Below are experts of layer 8 (counted from 0) of a mixture-of-experts language model. Rows are named router (the router's row for the expert), down (a neuron's output weights, with its number) and show model dimensions 128-255. Each number is 200 + 30 x the weight over its row's rms, rounded and kept within 0 to 999.
After each expert's rows: "raises" lists some tokens whose logits its average output raises strongly, later layers aside. This comes from a sample of Wikipedia text that the model never trained on.

# expert 8
router,247,208,208,208,232,163,193,149,229,168,177,186,225,157,221,220,178,152,187,184,176,247,240,172,176,194,231,221,223,184,214,172,188,191,178,198,194,153,222,175,186,228,133,169,195,194,192,251,194,227,166,166,253,196,258,189,213,208,231,177,195,160,234,206,141,231,239,233,182,208,228,208,209,170,158,225,184,164,215,236,184,157,206,173,182,224,249,238,155,189,238,170,248,137,227,231,181,227,259,164,214,189,160,212,197,214,186,183,148,194,140,187,235,170,186,192,167,229,226,168,173,175,191,153,235,258,170,231
down0,190,249,219,237,214,243,197,211,213,209,188,228,160,273,193,205,197,179,194,239,198,213,187,181,210,136,220,196,207,246,232,210,152,222,229,169,176,181,191,214,198,184,241,175,216,184,162,156,277,259,170,215,182,161,195,201,228,182,250,199,207,233,141,233,198,195,165,129,186,220,180,178,172,213,203,227,154,266,244,178,182,180,222,192,195,208,173,180,185,153,187,225,178,157,191,168,170,253,197,200,217,208,217,228,198,215,160,175,162,146,178,169,184,164,201,185,173,181,174,243,245,231,226,171,207,204,213,163
raises: " for", " on", " about", " with", " called", ","

# expert 15
router,189,187,231,238,227,186,240,190,193,179,164,176,241,189,181,202,218,137,194,206,195,188,244,197,192,129,186,183,236,188,183,197,200,190,175,167,257,183,274,187,212,267,200,204,192,215,143,252,150,259,164,151,217,200,187,210,217,212,223,165,225,258,203,149,162,215,235,204,190,183,223,215,246,230,188,246,178,213,176,278,182,200,157,251,183,257,198,212,178,215,172,159,219,169,193,247,179,263,264,175,233,228,162,207,206,186,202,194,160,204,185,195,273,196,202,200,229,194,209,164,189,188,265,187,248,202,154,234
down0,190,222,257,200,190,201,220,180,175,173,234,175,208,207,174,182,200,169,198,171,200,166,158,245,232,189,284,217,192,199,165,209,210,177,196,198,171,187,241,164,186,170,204,196,155,238,185,173,209,223,216,200,211,186,173,212,169,215,224,184,251,217,189,177,199,168,172,165,191,203,207,210,280,164,208,202,178,186,240,220,217,128,156,164,244,266,174,175,240,192,138,221,206,228,229,215,151,201,191,193,211,180,168,176,188,194,283,282,207,215,151,236,262,172,198,196,220,193,195,158,218,250,156,221,221,194,151,175
raises: " No", ",", "(", "2", " no", " ("

# expert 30
router,215,230,247,182,255,200,229,198,192,156,178,222,177,209,157,181,245,192,184,198,195,201,206,175,156,196,198,189,184,121,179,159,222,253,180,169,261,184,229,200,197,237,191,214,265,195,172,222,191,194,207,194,253,244,200,190,223,215,220,154,192,210,263,184,162,202,236,263,173,181,199,171,267,223,188,194,205,216,217,249,181,212,184,193,159,217,215,190,202,177,195,168,228,191,206,246,179,231,246,212,198,234,189,209,191,193,215,151,201,223,193,211,251,219,150,217,209,150,187,171,122,244,216,184,179,237,143,247
down0,177,201,202,177,156,243,203,185,163,202,206,170,226,221,213,167,218,251,133,192,175,237,168,179,183,233,206,224,228,153,180,243,137,229,229,234,177,170,182,161,218,164,231,181,157,244,222,250,208,224,207,172,167,195,232,213,244,235,207,156,159,203,233,201,196,215,242,185,197,179,181,178,186,181,196,175,174,207,163,172,188,259,248,179,193,202,215,152,218,197,169,195,212,230,144,159,216,213,155,211,177,163,197,204,264,193,216,192,168,202,245,149,180,202,185,185,208,224,236,229,178,245,149,223,224,159,184,170
raises: "\n", "-", "===", "The", "Other", "In"

# expert 46
router,197,211,202,176,207,175,181,209,266,140,183,156,245,182,183,169,240,207,204,184,196,255,169,134,241,196,190,193,212,159,203,224,221,200,197,197,226,222,189,218,215,210,155,183,221,162,229,254,183,237,181,186,223,229,184,208,228,237,202,163,190,180,223,189,198,244,220,236,131,127,235,192,197,213,161,212,202,194,167,189,166,130,190,195,215,247,209,243,190,188,236,192,215,188,197,255,214,226,223,206,226,192,191,232,217,212,168,143,187,259,157,188,229,162,219,262,247,196,178,226,193,250,210,164,280,249,141,217
down0,164,195,182,225,169,164,199,188,215,165,218,168,229,224,176,260,254,172,244,154,196,181,129,192,134,165,174,202,169,219,192,185,245,213,223,204,171,182,176,200,187,233,170,205,206,210,160,227,192,192,240,152,237,194,237,153,205,161,179,218,261,220,185,255,181,185,207,208,265,219,185,218,196,196,226,184,237,217,247,173,180,287,181,244,167,162,169,189,182,220,235,252,196,167,196,221,183,184,143,187,161,186,197,179,155,168,243,126,271,190,166,218,199,212,166,158,163,207,163,195,194,174,225,194,172,140,258,239
raises: "ors", "als", "ies", "ary"

# expert 19
router,229,221,235,252,244,160,205,185,261,158,193,182,242,141,169,223,221,190,198,214,214,217,252,178,249,188,262,211,203,163,219,201,192,222,178,188,213,159,180,144,243,185,169,176,218,169,195,199,193,200,164,162,184,205,175,202,262,192,228,193,232,190,187,150,180,189,198,199,198,207,191,161,228,198,216,203,242,170,237,233,181,210,190,196,216,231,223,218,161,205,242,211,254,157,237,227,211,232,216,213,230,253,153,253,195,242,217,137,199,223,161,149,184,214,162,244,208,209,210,214,174,239,204,197,219,233,171,173
down0,180,266,183,244,219,213,198,206,218,210,217,196,185,147,176,229,192,198,160,148,212,135,182,211,170,213,184,190,170,179,207,155,200,221,217,220,237,193,149,219,152,207,159,146,186,155,166,168,213,183,189,259,231,207,216,230,173,190,148,187,164,187,215,195,211,222,173,240,260,237,222,156,189,166,215,170,226,195,174,227,228,150,150,201,216,195,192,235,199,220,212,182,213,185,201,191,189,258,197,156,168,191,196,183,234,195,142,212,230,174,211,219,185,187,230,215,172,192,169,176,174,242,207,264,202,178,231,159
raises: "\n", " ", " -", " −", " –", " —"

# expert 48
router,216,232,214,216,199,184,216,194,215,145,202,227,211,158,143,180,181,203,237,192,216,192,228,183,222,188,218,200,185,160,187,148,207,176,197,161,223,174,195,179,221,226,158,185,214,150,168,254,158,246,190,155,260,191,202,152,212,208,247,205,206,208,222,227,167,238,212,229,238,169,252,177,214,214,174,220,188,195,156,248,152,203,191,196,176,211,241,177,229,210,194,207,275,166,196,173,187,193,257,184,197,211,144,247,163,193,202,186,164,197,125,212,229,215,202,231,221,179,209,160,105,250,220,195,190,262,153,181
down0,197,223,221,237,176,145,217,249,231,246,213,199,190,204,183,168,161,267,213,232,202,139,191,216,194,183,165,184,194,195,166,188,213,206,174,192,222,206,157,183,185,159,188,222,188,163,203,206,222,181,208,208,224,231,254,229,204,218,278,226,214,186,168,245,197,223,199,260,235,253,227,190,208,199,231,175,219,179,187,164,214,209,221,193,234,165,223,248,210,168,246,166,131,178,138,146,213,198,216,236,173,164,178,197,179,251,241,145,196,240,242,213,196,201,190,217,224,153,152,195,124,192,210,202,198,203,177,232
raises: "2", "3", "4", "9", "6", "8"

# expert 7
router,204,165,214,219,226,181,240,165,193,192,206,181,154,210,160,218,200,221,173,239,157,215,197,155,209,186,236,199,244,164,211,213,183,212,214,176,207,190,208,209,176,220,191,191,206,167,180,205,165,184,216,175,227,189,211,164,192,224,187,142,189,215,216,199,169,197,241,247,174,171,195,164,189,219,162,206,194,172,157,241,161,176,208,202,163,229,218,223,211,193,201,199,250,202,259,237,165,267,195,159,193,196,200,203,171,198,201,166,183,221,187,170,244,194,157,170,221,177,208,183,130,264,257,224,199,202,186,231
down0,234,189,194,212,224,135,191,200,211,222,224,200,218,228,229,147,213,190,221,222,180,254,199,156,220,180,200,172,242,201,171,209,179,179,199,224,190,241,217,151,182,167,285,163,164,127,254,221,244,252,219,182,165,198,222,270,189,147,213,164,243,193,234,197,235,195,229,214,213,162,166,226,213,246,147,195,193,160,228,176,197,223,188,210,200,201,204,218,185,177,190,220,256,164,183,184,181,164,223,194,183,184,162,238,214,186,217,190,205,213,220,180,251,179,181,229,208,157,207,194,175,236,175,162,155,221,162,217
raises: "8", "9", "7", "–", "6", " and"

# expert 2
router,268,205,214,218,215,197,249,205,227,145,182,172,216,194,219,181,204,158,217,188,208,224,193,187,192,164,201,207,238,151,225,145,166,179,214,178,270,169,227,189,229,246,157,226,228,170,212,238,188,195,175,159,209,221,168,201,184,198,204,182,217,199,233,194,183,242,194,186,153,189,241,173,218,164,187,207,228,155,136,210,228,225,184,209,150,205,207,210,196,213,158,201,211,205,252,243,201,214,221,188,250,210,170,223,184,205,174,185,172,244,175,172,199,170,187,218,228,183,211,204,155,194,184,164,216,216,144,249
down0,247,215,185,155,235,254,256,172,196,191,189,168,204,157,217,185,214,193,165,221,154,191,212,206,166,190,171,174,205,232,174,177,188,179,187,208,232,197,208,131,174,198,227,183,191,219,177,221,219,221,224,196,203,140,256,332,182,183,237,217,212,196,197,186,170,243,208,247,165,151,227,166,191,229,168,255,190,184,177,185,209,182,200,227,145,185,162,212,194,240,211,203,210,175,211,224,189,100,234,182,157,224,189,137,242,208,213,242,191,174,243,212,210,185,192,166,221,222,196,208,183,186,162,166,180,260,156,219
raises: "4", "5", "3", "2", "'", "1"

# expert 13
router,252,241,211,193,263,182,182,221,246,195,187,221,169,172,190,185,213,159,185,197,184,229,203,193,247,213,230,198,248,172,237,186,234,210,152,163,192,220,207,182,227,235,168,203,198,170,174,238,187,222,146,147,210,213,209,166,262,198,238,133,192,215,230,203,142,213,196,190,187,167,210,187,244,194,188,222,245,178,192,258,176,180,205,175,186,231,215,247,213,159,193,162,237,153,259,223,147,201,238,142,190,233,215,202,207,234,208,212,213,191,145,156,200,192,195,210,224,176,149,186,118,220,234,164,189,252,204,199
down0,148,190,215,249,168,172,220,166,147,237,170,141,213,205,192,152,212,175,134,221,182,168,131,211,246,231,215,244,229,245,254,191,210,161,209,227,211,167,200,219,170,177,232,227,150,189,165,197,188,197,196,153,249,180,203,184,190,210,200,257,199,154,199,179,204,218,181,178,165,230,199,226,197,111,168,224,203,234,212,209,180,168,198,214,198,238,160,208,200,179,248,178,158,145,190,233,155,198,256,231,201,216,198,177,198,197,213,197,198,197,204,193,227,219,185,205,152,144,224,144,213,177,200,213,194,215,226,220
raises: "ries", "5", "'", "4", "6", "8"

# expert 38
router,215,187,254,207,182,197,221,206,252,145,161,183,225,171,189,230,207,223,191,164,172,231,188,181,161,162,241,191,247,167,182,217,186,191,208,191,230,214,204,193,191,197,157,179,259,210,220,221,174,247,162,172,192,204,186,191,225,181,208,169,190,231,227,225,194,245,204,197,223,147,222,193,231,158,157,195,189,171,215,204,213,187,175,227,158,190,222,187,176,220,226,205,201,138,235,184,185,249,214,192,194,185,227,195,192,221,187,222,206,257,156,203,231,174,173,186,169,221,160,147,181,156,232,214,250,191,211,219
down0,186,202,216,224,189,163,198,168,176,184,180,187,177,197,197,136,198,266,234,228,159,191,162,214,193,156,236,257,212,238,176,193,195,187,206,200,154,219,173,172,261,268,225,225,254,214,177,213,228,201,216,203,260,218,185,190,210,193,182,184,180,210,162,221,222,260,179,151,187,240,161,244,126,218,207,152,192,183,231,190,179,249,129,215,195,227,194,210,178,215,239,203,213,224,194,197,217,175,195,187,172,223,200,181,150,178,206,182,234,192,210,201,157,231,144,174,138,249,179,172,202,219,235,193,221,206,170,208
raises: "0", "9", "8", "5", "4", " ×"

# expert 12
router,259,209,193,226,224,214,185,230,202,194,144,200,175,144,193,219,199,182,213,171,203,229,211,149,187,155,228,179,182,162,203,184,179,185,212,214,195,211,190,170,237,226,171,238,189,194,238,215,162,230,161,197,266,212,202,190,226,271,192,181,154,175,241,167,170,230,247,257,164,196,234,188,233,245,208,191,237,197,192,237,170,178,174,167,197,193,182,225,206,142,161,172,185,183,235,225,148,222,241,204,201,175,201,213,175,241,156,174,178,253,142,218,218,195,180,189,200,214,179,167,150,182,230,211,209,253,201,228
down0,204,231,194,196,172,234,179,148,225,212,200,153,231,223,144,216,176,204,168,229,186,181,211,206,147,215,180,163,165,232,230,172,189,187,156,182,254,142,194,150,195,191,194,222,190,237,174,257,207,161,168,140,193,197,209,220,171,232,138,193,172,260,165,220,239,229,157,210,230,210,180,189,206,207,210,183,228,207,226,180,186,213,233,144,217,182,173,165,284,122,166,242,218,192,205,216,231,160,232,212,184,170,169,251,280,160,197,187,232,209,208,191,181,177,220,205,238,201,218,167,250,211,231,236,171,184,178,261
raises: " of", " the", " at", " that", " there", " and"

# expert 0
router,253,178,218,228,182,219,180,189,189,145,166,193,151,161,141,218,181,156,179,217,187,219,198,186,220,172,194,217,242,208,215,208,182,180,202,203,260,179,195,187,180,230,143,205,235,164,180,254,184,249,166,211,199,189,162,210,195,211,225,206,219,178,265,144,211,208,238,203,221,199,211,182,222,149,194,168,204,165,151,267,172,180,157,179,187,264,214,179,219,190,212,225,226,153,245,227,219,273,225,187,241,231,183,233,182,230,150,152,187,244,173,141,246,206,198,199,223,199,190,177,138,211,242,189,225,186,190,177
down0,154,202,233,218,177,159,215,209,259,192,124,222,150,199,203,225,182,175,232,194,179,203,189,176,204,180,190,212,207,128,196,185,241,169,170,116,140,197,178,178,228,198,145,200,221,254,228,225,223,167,207,180,126,217,216,122,222,173,248,219,206,199,139,206,145,194,251,203,180,267,187,185,257,199,209,177,252,244,231,194,162,227,243,222,189,203,154,260,186,191,184,187,127,227,109,212,163,173,175,205,181,203,239,204,246,201,194,182,196,207,167,210,201,203,213,214,215,195,232,209,196,278,225,191,210,218,166,204
raises: " February", " September", " July", " follows", "1", " January"